python train.py --num_hidden_layers=12 --hidden_size=256 --n_experts=48 --experts_per_token=2 --d_expert=112 --d_shared_expert=0 --hidden_act="bilinear" --moe_layers=[0, 1, 2, 3, 4, 5, 6, 7, 8, 9, 10, 11] --router_score="sigmoid" --normalize_top_k=true --routed_scale=1.5 --balance_loss=0.000613 --balance_bias=true --init_std_router=0.00742 --lr_router=0.00074 --num_attention_heads=8 --num_key_value_heads=2 --head_dim=32 --vocab_size=21695 --norm="rmsnorm" --norm_place="pre" --norm_eps=1e-06 --positions="rope" --rope_theta=10000.0 --rope_fraction=1.0 --qk_norm=false --attn_scale=0.177 --tie_word_embeddings=false --parallel_block=false --init="normal" --init_std_qkv=0.0307 --init_std_o=0.0307 --init_std_up=0.0307 --init_std_down=0.0 --optimizer="muon" --learning_rate=0.00653 --lr_mult_o=0.712 --lr_mult_up=1.09 --beta1=0.95 --lr_head=0.00527 --max_grad_norm=1.0 --warmup_steps=200 --schedule="cos" --final_lr_fraction=0.1 --batch_tokens=[32768, 65536, 131072] --max_seq_len=256 --doc_mask=false --z_loss=1e-05 --train_tokens=413700000 --max_steps=5654 --dataset="wikipedia_en"
Below are experts of layer 9 (counted from 0) of a mixture-of-experts language model. Rows are named router (the router's row for the expert), gate (a neuron's input weights, with its number), up (a neuron's input weights, with its number) and show model dimensions 0-255. Each number is 128 + 32 x the weight over its row's rms, rounded and kept within 0 to 255.
After each expert's rows: "mostly gets" lists some tokens that are sent to it at least half of the time. This comes from a sample of Wikipedia text that the model never trained on.

# expert 41
router [ 82 126 119 133 165 187 119 121  92 107  53 137 123 189 128 108 122 152 169 124 113 142 133 141 200 145 102  96 122 155  50 102 130 103  55  86  91 115 123 132  81 139 119  98 111 106 137 155 143 206 162 168 122 142 155 105  92 139 151 174 127 128 125 164 146 145 149 121 104 119 142 127 186  98 143 128 126 124  89 153 197 137 134 149 131  95 131 100  82 172 184  98 105 143 150 116 151  67  61 171 123 156  70  67  82 169 115  56 156 132  96 150  93 102 127 111  96 129 130 120 110  98 159 139 137 118  97 148 131 164 124 127 141 125 130 127  99 120 124  81 147 130 188 141 163  81 102  97 132 199 132 115 138  86 143 168  99 122 132  81 116 161 141 194 140 172  68  62 158 169 164 101 119 169 181 164 167 139 146 148 156 114 151 167 208  85 219 118 171 178  86 110 140 147  60 130  73 129 120 177 115 158 105 109 121 122  85 164 128 103  96 171 122 133 107 143 109  94 169 153 147 139 120 137 134 109  92 120 104  62  88 114 101 103 129 154 161 182 132 119 137 157  77 142  91 108 101 124 115 143 142  98 196 123  93 138]
gate0 [ 33 146 153 156 117 101  98 114 135 157  79  88 120 139 181  91 136 178 124 152 117 132 135  50 133 173 168 157  78 138 126 146 116  53 169 142 104 116 110 155 110 156 127 119 134 111 144 103 124 110 148 174 135 101 130  14 135 145 175 123 117 128 164 126 102 104  91 156  48 106 190 134 135 121 145 175 132 112 141 142 136 178 150 117 141 123 153 121 169 123  79 148 135 122 114 109 126 128  80 138  84 140 134 104 109  61 156 120  81 138 120 159 119 161 150 130 162 159  66 106  80 101 158 161 133  85 186 126 110 134 114 160 100  90 117  73 129 122 175  96 135 100 127 137 174 137 139 165 165 155 134 231 185 108 127 114 151  95 143 126 135 148 100  92 132  72 131  80 135  83 160 163 161 133  85 100 134 167 148 116  94 138 146  91 132 115  99  76 157  84 127 227 170 119 155  85 131 115 106 124 130 129 169 125 186 100 129 140 160 156 151 173  71 165 135 124 125 168 131 143 147  82 161 140 117  91 126 119 117  71 103 122 130 141 140 179 119 164 157 115 205  70  71 134 157  97 110  97  84 150 139 165 156 166  97  85]
up0 [104  78  92  88 144 123 154 101 192  72  91 121 154  60 148 141 125 130  99 141 125 114 148 115  22 169 113  74 104 128 109  92 180 149 159 194 144 143 114 104 135 138 136  93 138  64 137 150 198 108 154 119 139 110 128 144 113 115 121 104 139  38 123 108 132 129 165  89 100 109  87 114 119  93 149 108 176 150 126 153 112 103 133 108 116  98 155 134 145 148 114 130  95 145 149 178 161  66  82  80 146 102  88 126 116 164 130 132 169 123 111  89 107  85 131  83 128 135 145 155 147  92 137 107 125 156 103  65 161  95 145  96 108 163 186 123  61  98  75 133 106 112  65 114 104 123 108 144 150 128 162 124  97  94 121 133 194 187 101 109  77 104 127  74 172 122 176 133 125 113  97  92 127 118 115 100 134 195 131  92  77 109 110 124 143  85 114 166 121  95 147 114 192 153 119  95 162 223  99 145  96 144 138 117 163 123  83 141  85 114  42 149 111 105 167 120 189 133  70 162 104 142 157 167 146 143 177 153 156 111 126 157  76 101 118 109 126  83 109 153 114 134 113  67 111 120 141  92  93 102 192 113  89 143  94 127]
mostly gets: "==", "===", "-", "====", " •", " -"

# expert 16
router [170 108 167 116 141 139 130 120 110 158  29 166 123 191 124 128 122 135 163 153 161 147 141 196 138 153  99  86  84 133 116 116 138 102  77  93  54  95 127 109 133 175 111 135 156  80 137 171 169 189 139 128  72 136  93 136 125  82 163 133  99 129 126 120 208 132 161 210 102 115 126 142 166 134 150  70 149 104 133 174 156 190  65 134  78  96 152 114 108 155 137 108  89 172 147 107 126 119  67 148 123 145  83 102 125 165  51 167 127 144 119 147 129  69 110 178 124 140 114  93 158  78 197 100  92 181 137 122 120 175 115 175 146 141  88 122  97 137 123  93 126 142 188 128  94 113 132  83 133 172 133 134 180  90 129 152 104  76  63 140 143 169 143 138 108 133 136  50 179 172 119 132 112 138 123 135 204  81 107  92 200 117 122 141 187 136 126 107 152 162 173 168 163 156  83 160 117 128 133 148 142 108  89 105 126 103 120 135 119  92  64 175 111 141 135 113 141 118 153 135  82 104 148 120 148 126  70 123 108 131 129 127 144  87 108 172 201 131 120 129 126 122 117 149  99  83  78 142 107 111 135  82 121 121 121 129]
gate1 [ 94 131 147 167 116 110 125 126 182 176 165 161 130 143 144 125 143 130  96 145 159 122 174 119 156 118 135 144  97 167 164 159 123 114 115 156 147 152 106 185 143 160  94 141 131 166 105 140 120 119 172 158 150 166 148 114 114 146 113 122 153  71 169 125 133 169  48 138 140 120 179 113 111 133 142 163 150 145 145 135 165 193 139 125 122  25  65 128  96 140 130 112 134 144 101 108 104  93 148  69 226  93 117 157  94 123 131 166  76 108 140 144 138 174 116 153 104 161 100 100 108  71 129 205 139 167 137  89 103  99 144 113 118 135 146 107 114 151 132 132 122 142 154 173 192  87 141  67 160 110  25  91 138 101 107 136 110 107 118 139 124 147 184 121 128 121 111 136 131  53 178  98  74 192 109 124 190  85  92 144 163 107 124  62 160 183 137 126 162 129 178 121  81 157 158 141 107 106 142 138 112 142 154 137 121 135 117  87 178 121 108 130  76 105 156 131 187 185  87 115 119 109 146 118 158 133 108 101 168 136 145 138 190 119 177 132 121  61 129 164 204  79 146 129 147  64 157 104 148 105 128 178 147 173  89  95]
up1 [146 114 131  89  80 149 143 181 122 107 172 155 149  79 139  93 117 166 123 161 141 116 188 101 116  88 120 110  80 142 122  63 216  71  90 154 183  94 191 136 165 112 111 167 156 102 108 146  41 152 121  93  99 156 110  97 160 147 108 109 166  94  97 168 106 185  62  95 149 132 110 108 151 148 157 134  76  94  54 110 122 133  51 100 119 147 146 123 154 128 130 117 185 160 151  88 139 133 123 137 154 143 145  60  81  94 141 134 137 122 166 141  70 127  58 132 142  99  65 120 167 138 139  91 153 119 125  78 159 153  85  89 121 133 127  88 136 154 126  89 107 133 149 105 164  68 149 132 124 148 114 166 134 151 133 129  78 101 124 122 191 113 155 138 149 178  79 115 115 104 188 128  99 162  80 156 182 105 149 131 114 123  59 119 159 156  97 155 145 119 155 116  62 103 108 170 116 123 128 156 191 142 121 129 133 105 128 123  97 100 127 113 109 131  84 133  66 142 106 121  86 151 130 122 133 144  79 120  92  91 122 167 136 107 149 130 168  75 145 166  94 155 188  85 135 167 142 101 130 168 183  95 102 207 139 135]
mostly gets: " (", "^{", " '", " [", " ", "("

# expert 25
router [112  97 119 113 101 161 140 102  79  89  68 118 109 155 137 177 155 124 185 152 152 125 104 157 146 181 100  76 130 155 129 130 118 101 138  76  54  77 137 108  78 184 129 116  85  64 144 172 144 184 140  83 103 174 123 118  81 136 139 123 147 133 106 124 143  89 162 171 128  82  93 166 168 104 166  30 163  58 110 151 143 167  60 154 111 133 124  99 120 137 139 145  99 151 137  93 114 121  70 213 142 158  70  95 107 128 141  80 110  93 113 141 127 153 104 125 107 129  68  10 126 159 171 166 121 126 116 134 142 159  91 170 145 102 108 151  80 105 113 106 165 101 159 169 148 132 133 107 140 144 139 136 187  62 146 150  94 128 111  80 139 150 127 152 153 188 126  77 173  92 148 107 123 178 133 168 157 136 164 118  95 102 112 112 177 123 127 149 175 139 142  94 121 174 114 149  99 137 157 157 171 114  94 145 110 165  93 153  97 132 130 116 142 133 136 118  82 126 148 122 104 195 155 154 118 103 109  99  76 160 137 113  85 141 149 166 153 176 110 100 144 132 136 161  97 122 143  84  66 119 143  62 148 129 102  84]
gate0 [117 137 110 128 112 133 122 144  90 112 115 134 130 194 147 116 125 136 171 155 157  98 117 143 113 132  44 200 195 142  84 143 115 140 153  97 123 133  86 167 105 125 119 131 167 159  98  89 140  48 117 133  96 103 143 153  87 166 112  99 106  74  63 108 103 112  68 106 141 126 119 180 157  66 139 178 140  86  83 165 142 113 104  62  74 140  73 112 119 116 123 122  65 109 100 175 101 131 119 133 113  84 122 120 128 144 185 139 175 134 171  97 146 138  61 103 129 126 117 190 150 161 128  93  98 154 183 133 129 159 113 188 196 160 139 124 184 134  76 108 141 144 155  83 130 133  62 147 142 115 126 119  92 197 104 138 177 110 158 127 144 125 124  90 132 136 172 169 137 155  97 155 127 189 111 164 144 129 131 136  78  88 118 102  89 111 108  97  62 132 103 135 125  69  48 189  69 178 147 166 136 120 108  75 112 121 129 106  90 117 156 122  90 116 128 114 120  78  94 155 126  86 172 129 141 149  86 123 121 103  97  89 101 119  93 144 163 140 111  98 125 176 149 139 139 128  64 140 102 139 194 199 132 112 168 138]
up0 [ 71 119 154 140 134  89 174 119 104 124 132  73 161  94 112 173 142 175 117 132 108 108  93 139  72  59 118 169 100 123 116 122  98  89  75 168 139  86  98 142 144 125 107 116 132  90 109 129 124 117 101 112 131 105 176 176 136 141 183 150  65 104 152 185 147 102  86 133 115 149  43  70 154 122 123 129  76 133 147  92 138 180 122 130 152 140 109 173  84  88 141  94 160 108  92 149 145 117 139  89  83  88  80 131 123 160 157 150  70  92 142 142 101 137  64 154 155 164  86 125  66  93 119 109 112 181 159 185 117 181 153 139 142 165 128 111 104 169 131 107  99 200 174 171  91 140 112 146 140 140 119 102 112 125 154 154 112  79 102 134  83 214 182 142 101 110 118 114 105 133 136 123 139 115 133 156 135 129 111 103  80  88 149  72 106 130 133 128 131  89 147 136 100  78 123 170 155 127  89 125 134 192 129 128 175 153  86  86 155  88 158 120 134  88 118 138 153 107 103 141 137  85 167 213 119 177 155 102 178 138 200 175 146 145 152  78 186 183 195 126 167 133 173 119 110 141 134  98 182 119 141 154 178 151 141 104]
mostly gets: "%;", " –;", " —;", "-STARRS", " •;", " |"

# expert 2
router [179 100 136 131 126 173 169 101  63 135 111 133 106 152 111 149 133 128 171 137  63 148 118 116 143 146 128  92 105 130  92 113 112 204 119  72 116  74 161  72 122 123 134 105  81  83 105 149 143 145 157 103  82 127 123  85 169 133 144 133 182 128 162 146 152  85 114 181 128  93 119 160 171  98 152 107 110 101  78 107 143 167 124 115  86 145 106 120  89 175 140 119  93 152 210 112 102 125 113 164 125 157  96  64 151 112  81  74 183 121 122 118 111 119  55 176 130 105  43  73 157 103 113 108 106 142 137 117 124 214 137 165 133 157 118 131 106  99  97  85 164 121 215 153 115 131  58  51 163 176 214 147 138 107 150 147 146 106  99 135 131 193 172 125 128 171 112 117 183 143 146  81 102 115 149 117 175  86 128 112 155 119 144 133 146  73 135 139 148 160 158 137 144 133 101 142 115 102 135 135 177 138  72 113 114 103 165 146 153  84  43 119 125 121 123 130  93 133 151 173  68 147 125 121 135 118  87 151  66 128 124 146 119 122 128 168 165 156 115 114 194 116 141 133  94  60 110 135 134 139 112  80 160 112 142  94]
gate0 [152  77 117 114 126 156 176 122 136 124  69  99 156 127 144 127 171 153 120 167 168 146  92 110 186 176 129 162 125 104 128  63 137 156 210 131 129 154 110 122  64 137  91 123 135 111 150 141  63 139 166 173 152 131 138 134 160 175 162 143 121 146  95 145 155 105 128 105 126 101 141  87  99 136  97 136 113 181 142 129 126 125  90 174 139 132  99 181 105 149 127 104 127 111 109 129 103 158  88  97 141  59 154 135 130 139 166 119 152 130 101 150 107 121 122 109  95  71 127  93 199 129 180 157 121  45 128 153 134  95 110 201 121 214 105 100  96  90 112 138 135  89 124  76 141 124 120  76 144 132 104  83 142  77  75 125 133 146 146 172 125 170 145 104 112 126 154 131 140 160 103 101 134 164  71 137  83 122  68 158 113 222 125 100 142 150 151 135 175 106 113  77 100  93 136 153  64 149 115 137 196  97 154 131  96 119  86 118 121 157 112 123  97 111  83 140 133  53 128 108 118 106 180 111  91 161  68  53 162  95  66 195 118 122 165 112  88 106 127  81 136 153 111  91 129 121  93 104 169 146 107  90 152 195 157  78]
up0 [133 147  73 106  58 180 175 106  85 178 177 159 117 151 122 130 143 141  59 168 130 108 141 143  61  89 159 136 165 127 140 165 108  72 169 106 130 124 107 127 140 152 127 117  87 119 122 238 129 118  97 149 129 103 111 134 116 101 174 104 160 161 104 149 137 148 139 101 129 104 173 134 120 172 106 100 171 153 139 144 139 187 105 157 124 137  81 137 106 119 104 123 123 149  93 148 183 128 103 112  88 118 129  76 117 134 151  74 108 106 172 158  89 141  92 185 109 119 134 180  68 158  79 142  96 119 120  95 126 128 152 157 113 118  98 114  54 174  64 140 103 126 102 126 185 117 109 181 161 193 110 109  92 127  96  95 157 190 162 156 137 151 126  95 122 109 116  80 126 110 155 182 144 148 145 116 144 136 136 175 162  90 112 192 122 129 152  75 148 143  84 201 142 160 131  81 126 160 117 140  97 134  83  83 103  96 123 191 133 127 159 105 144  75 145 112 119 145 192 144 186  93 160 145 108 115 104 120 129  59 169 115 157 120 101 150  59 112 113 108 137  49 186 117 144  96  72 135  96 121 114 122  69 156 101 138]
mostly gets: "|", "″N", "′N", "19", "})\n", "born"

# expert 3
router [ 82 115 125 192 106 168 110 123  56 138  60 161 136 125  47  94 198 131 185 140 136 115  92 168 172 154  69 129 127 152  84  95  92 198 100  62 106 135  96 161 100 142 161 159 112 114  93 179 144 154 163 121  66 123 130 137  95 130 115 135 158 117 132 154 137 136 182 158 107 124 105 120 190 102 169 101 146 135 157 151 185 142  45 136 122 145 118 110 103 199 183 156  42 196 151 114 135 113 114 207 135 160  69 133 120 136  88 106 151 120 104 176 142 144 130 129 107 112 108  79 148 132 142  98 113 140 157 136 127 141 169 143 165 117 138 137 102 128  93 143 152 107 177 168 118 135  75 115 178 141 147 171 125 106 128 104 129  83 141 108 177 116 123 175 116 149 116  64 170 122 118 111 143 169 162 178 220  91 166  84 148 111 117 107 164 139 167 157 126 122 110 131  98 155 115 132 135 137  95 176 149 143 135 140 138 155 124 121 103 115 131 161 163 173 103  82  89  81 151 157  90 193 100  81 112 138 110 167  92 122  91 133 159 117 123 207 163 152 112 117  99  96 146 110 107  81 129 116 155  94 164  92 122 127 143 108]
gate0 [ 76  88 127 132  96  95 132 186 163  69 190 140 158  95 120 123  92  97 101 108 190 120 189 122 164 153 125 102 135 110 165 107 116 168 142 148 110 144 108 178 134 147 171  40 152 146  88 206 119 111 140 150 107 115 117 106  95  59 168 153 150 184 124 110 154 153 175  68 156 102 191  99 126 132  99 110  57 140 115  90 153 103 155  92 145 140 130 163  94 180 113 135 171 123  84  98 137 113 119 123 137 144  73 175 131 156 102 129  65 112 117 110 148 164 115 114 131 157 103 122 137 114 126 160 136  90  83 158 135  81 145 190 192 150 145 153 138 142 118 127  85  70 119 135 165 113 125 124 117 105  76 181 128 121  86  88 152 134 116 141 136 119 168 142 107 150 122 130 190 108  79 105 108  79 148  62 189 143 110 125 118  99 123  93 136 124  72 144  87 141 166 128  74  82 137 136 125 117 106 199 135 133  94 115 181 136 146 127 112 103 181 147 132 165 112 143 172  96 123 152 110 157 129 142 122 113  99 119 111 133  98 169  62 126 145 145 122 102 119 117  51 142 167 166 175  71 150 213 107 119  73 159  91 138 163  64]
up0 [132  91 104 158  44 110 145 151 100 139 122 125 140  98 116 113 139 192 138  87 104 145  73 100 145 103  67 163 180 143 151 110 156 119 101 160 151 164 134  97 136 113 123 145 209 109 138  93 119  59  88 172 121  71 150 148 164 131 101 109  96 139 122 127 147  88 130 176 113  78 128 100  77 159 166 126 137 105 160  93 160 115 109 165 158 121 126 113 114 139 130 150  94  70  69 198 111 105 116 176 132 189 121 156 110  56 137 158 171  68 109  87 115 159 157 148 166 163 138 142 116 176 140 123 131 103  87 121 147 119 158 142 120  95 179 152 130 104  91 106 155 118 157 109  95 141 181 112 113  94 139 138 103 151 104 101 113  86 103 129  92 192  99 137 172 116 132 133 160 146  80 124 120 136  65 115 123  72 153 181 152 105 114 146 125 150 123 115  75 142 150 122 100 133  97 193 114 117 163 100  96 124  93 103  75 104 106 117 155 141 151  47 128 162 121 102 175  92  87 131  93 127 118 111  93 116 112 133 137 149 188 133 179 135 163 134 193 134 138 106 102 198 189 126 122 199 138  96 126  81 167 137  61 124 144 238]
mostly gets: " was", " is", " be", " where", " being", " when"

# expert 27
router [153 102 190 155 155 188 102  91  88  86  47 144 193 219 104 124 124 161 107 167 149 115  64 139 132 151  78 120 125 146  97 132 131 172 106 111 124 144 131 111 115 138 136 111  68  70 145 159 139 152 138  85  91 110 100 101  98 137 145 136 112  96 128 109 136 139 173 155 127 114 133 132 176  96 160 123 164 106 104 143 133 155  53 137 156 120 114 120  85 107 121  70 126 129 141 129 138 109  98 152 138 134 114  76 139 118  89 102 118  56 112 131  80 157 111 147 100 160  49 108 106 119 182 105 110 155 169  86  84 128 142 159 128 118 126 161  24 113  79 114 119 113 196 171 121 118 131  63 159 142 206 145 116  49 147 153 120  80 149 131 113 137 175 173 137 167 113  60 186 159 138 148 106 154 115 157 150 116 219 143 135 155 149  85 125  53 136 117 155 179 152 111 165 132 107 157 119 106 157 122 160 152  90 131 124 150 119 105 130 101 116 174 138 125 127 124 105  98 142 116 105 133 137  89 186  79  71 157 116  69 136 116 101 100 100 149 161 146 122 157 112 138 177 139  99  97 103 131  68 128 160  99 149 152 144  74]
gate0 [143 160  86  56  62 124 155 122 106 106 135  83 148 150 158 113 168 130 116  94  90 111  86  99  52 111 149 138 120 145  97 125 130 131  98 107 113  97 133  78 114  87 130 110 128 166 121 108 160  99 149 166 108 130 130 104  93 124 130 181 136 122 131  90 121  78  99 109 144 113  77 130 104  82  62 101 136 170 116  99 138 116 131 140  91 152 130  94 140 168 112 131 181 145 104  87 125  96 175 136 165  71 116 130  89 150 210 132 155 205 113  96 145 157 148  94 156 144 125 166 128 131  82  66  88 148 176  75 133 149 132 153 143  65 142  97  99 126 166  94 113 115 148  76 150 170 134  99  91 122 100 139 110 116 132 159 124 205 185 150 143 110  37 131 161 128 178  92 118 154 108 111 113 115  71 147 107 105 146 143 210 110 159 150 171 111 154 103  80 175 186 157 132 158 106  99 127 116 106 114 130 117 103 123 140 114 157 158 128 168 169 190  92  80 117 158 135 133 156  74 112 134  65 110 148 150 137 113 145 177  67 111  73 177 136 124 158 123 119 114 154 172 128  86 141 174 163 110 188 165 114 143 131 204 193 170]
up0 [175 134 128 131 121 129 142 142 150 128 137  93 193 154  98 128 170  89 143 183 125 118 121 152 132 121  67 130 135 144 126 126 121 108 173  99 151 156  97  74 117 104 130  79  83  90 204 146  89  92  98 115  88 137 118 103 143 177 125 102 115 123  81 138 153 124 133 158 150 131  88 143 170 132 104 177 154 167  92 115 127  76  67 135  93 134 136  96  94 120  84 101 148  80 144 119 138 165  62 103 155 182 183 145  97 128 168 168 122 119 137 162  79 212 105 155 121 204 115 166 154 164 143  92  89 159 161 124  73 104 113  80  27 143 131 142 115 143  66 122  85  60 129 119 137 162 140  99 171 147 175 114 109 116 134 145  86 114 123 163 104 127 123 132 207 188 151  75 150  73 163  92 113 151 165 153 127 136 111 140 158 136 101 147 107 149  78  50  72 124 184  97 111 156 169 132 145 116 139 107 115 107 114 109 103 156 103 156 177 120  91 141  76 109 170 131 104 122 107 114 158 103  63  81 138 168 126 209 128  93 177 130 118 179  99  80 130  82 130 109 128 136 157 177 120  95 120 126 132 120  71 147 125 155 130 141]
mostly gets: " Division", " President", " Class", " part", " Department", " Cup"

# expert 46
router [ 87  96 136 115 130 188 125 131 125 109 118 144 122 117 104 120 161 144 150 116 152 129 145 132 156 139  57  70 105 169  68 100 142 154 107 106 137  84 146 122 111 184 118 115  84 116 115 142 113 152 124 147  73 122 149 124  99 142 137 112 210 140 116 104 150 107 175 157 129 115 119 159 104  95 145  98 129 118 138 146 208 184 111 129 117  94 101 179  63 128 182  94  64 173 157  85 131 126  86 159  90 135  81  86 106  90  86  74 153 103 119 195 103  99 108 136 125 102 130  92 130 136 189 142  93 181 153 136 104 194 110 141 144  77 126 176 120 138  91 103 130 104 192 166 154 142  89  74 137 205 212 124 194  49 158 161 103  90 120  81 129 173 139 158 132 136 140  81 179 134 147  93  91 144 178 178 155 113 138  85 156 100 111 168 147 103 143 126 132 156 138  85 164 126  97  95 121 147  87 152 120 111  79 147 130 111  67 133 126 127 120 152 136 138 121 108 111 125 156  99 123 161 100 116 137  87  43 127 120  98 103 133 162  65 108 144 146 144 121 125 126 168 154 140  90  96 118 158 134 102 146  68 140 200 145  52]
gate1 [122 138 147 110 108 170 108 114 122  87 139  57  98 159 115 119  95 133 166 159  82 133 139 108 130 125 101 134 121 111 135 138  88 179 135 105  80 115 149 125  96 144 144  79 154  35 104 146  95 145 119 173 110 138 148  95 123 162 159 137 210  55 103  97 130 108 120  80  84 178 135 111 166  89 182 138 137  85 123 161 127 131 145 163 164 119  96 132 158 121 114 119 173  86  84 161 150 186  83 138 196 149 143 100 158  59 101 116 126 137 118 147  90  59 132  82 120  89 179 154 107 144 118 175  78 103 193 179 150 210  74  80 119 173 145 106  91 102 152 167 140 131 134  75 126 112 184 141 136  94 106 136 162 115  73  66 166 130 115  79 126 163  92 190 117 179 169 126 121  33 171 141 116 142 133 171  40 112  89  98 119 148 124 177 137 133 165 115 107 163  98 192 155  89 136  82 150 102 124 144 103  83 127 130 168 130 102 129 142 106  74 114 162 145 153 134  70 111 127 120 108 144 176 130 112 156 117 111 119 108 125 113 104 119  99 138 168 127 127 150 160 106 183 112 130 121 162 113 146 117 106  93  93 138 115 148]
up1 [150 168 134 134 119 111 133 147  95 125 126 102 167 125 140 120 122 112 192 149  62 102 132 124 174 131 160 130 117 122 117 136 157 151 139  95  88 164 102  71 139  91 152  91 111  62 166 133 164 160 110 163 143  88 130 156  56  83 147 107  95 142  80 160 144 104 101 100  80 138 164  73 158 179 173  47 143  69 146 139 118  56 174 126 135 146 101 146 114 123 193 139 102 188  61 123 127 140  85 142  91 102 101 148 159 132 127 150  72 127 121 172 188 139 156  78 146 178 128 114 157 149 131 117 125 131 186 173 142 138 127 105 106 182  80 100  91 146 108 110 143 128 110  84 165 128 156 114 192 213 120 139  85 105 150 144 118 143  89 193 117 149 128 177 161 101 121 123 127 123 114 175 156 151 164 118 105  94 148 187 146 177 145 152 148 123 133 107 126 133 165 139 136 115 155 165 113 153 169 157 172  61 118 113 107 139 111 100  97 127 137 120 117 120 191 122 130 112 148  49 143 138  60 143 145 127 202 140 109  78  59 103  92  88 147  92 198 121  99 127 174 109 132 129 143 145 151 175  99  76  95 139 112  79 137 170]
mostly gets: " −", " ±", "^{(", " .", " +", "−"

# expert 7
router [ 85  94 164 113 113 157 124 123  72  98  86 160 105 165  95 145 125 140 134 150 148 132 107 146 183 145  87  99 105 173 117  95 116 167  89  92  82 151 158 160 109 132 171  81  96  98 174 157 156 187 151  84  87 158 151  76 135 105 148 156 165 101 146 130 113 135 186 158 150  77 142 113 140 111 212  78 111 100 103 174 155 136  73 102 130 118 105 119 100 154 145  99 150 165 146 139 163  65  99 163 112 192  77 116 117 117 125 107 137 104 127 136 136 150 120 154 139 144  82  84 129 122 150 145 107 147 130 167  83 151 138 170 125 118 156 119  94 104  94 131 110  98 148 171 137 113 100  99 130 154 175  95 216 106 129 155 125  90 111 151 182 157 162 221 137 171 135  93 178 156 120 153  83 164 126 153 192 100 176 140 142  93 159 168 153  64 177 154 175 158 144  99 145 118  68 131 186 138 106 174 135 176  87 150  67 180 121  96 153  98  68 171 143 154 121 106 136  70 164 114 144 158 155 144 115  73  84 112  92  99 113 148 186 117  90 167 129 161 133 133 130  99 122 189  76 119  96 113  81 108 143 132 167 120 134 145]
gate0 [144 175  87 172 143 118 103 129 123 111 164 137 108  59  72 141 154 184  96 128 121 112 127 129 177 158 174 139  93 126  87 123 152 123  98 103 159 181 123  64 143 145 170  91 134 143 132 139 155 109 146 134 139 133 146 126 109 118 129 134 157 183 137 168 146  92  95  98  89 107 166 185 158 124 149 141 103 167 163 100  38 140 179 137  91 113 130 161  97 137 113 114 123 147 112 116 125 113 127 159  94 171 143 143 118 140 119 102 158 129 109 188 149 105 109 168 119 120 104 116 173  51 141 153  98 180 137 140 140 187 148 161 139  78 113 198  70  74 109  79  90  55 172 120 150 107 110 178  89 119  83 186 158  95  99 135  98  62 116 173 128 131 149 188  96 193 110  74  54  82 116 126  96 114 176 157 164  87 105 118 108 126  64 111 175 129 130 127 136  89 156 102 151 144 130  93 109 157 160 170 165 174 128  96 116 135 123 122 150 103 132 152  75  94 102 144 131 118 171 123  97  68 102 134 141 104 125 161 136 122  78  89 151  73 119 200 116 193 180 127 137 118 132 141  58  60 141  71 148 136 121 119 120 140 130 135]
up0 [122 130 184 157 141 173 146  82 105 109 112 148 104 160 179  83 106 138 140 123 106 173 106 180 127  66  67  64 168 126  66 102 111 105  87 162  78 139 112 122  94 117  83  58 133  99 113 131 147 162 139 130  84 130 172 134  78 117  49 102 209 162 132 162 165 158  87 157 187 156 129 129  99 105 134 108 148 148 103 145 141 194 162 114 135  95 103 137 109 153  78 117 142 187 149 136 137  98 103 131  94  90 106 175 115 138  98 150 161 143 161  89 150  78 114 191 147 131 114  99 164 179  38 129 125 117 109 107 155 176 129  94 133 125  85  99 151 170  75 162 126 189  73  95 108 124 129  69 161 148 146 144  74 131 167 143 120 147 148 100 154 120  74 109 144 145 100 109  61 132 108 114 106 187 108 138  85 135 180  98 113 122 130 145 104 120 160  89 165 129 100 170 115 111 131 148  91  43 126  93 174 121 198 120 133 100 171 150 112 162 142 134 201 133 150 156 141 151 148 111 128 150 183 136 129 161 103  93 113  83 107 152 122  99 151 104 156 174 135 128 166 138 146 170 104 160 154 138 158 125 100 172 147 102 101 164]
mostly gets: " Science", " Racing", " Technology", " Entertainment", " Sports", " Love"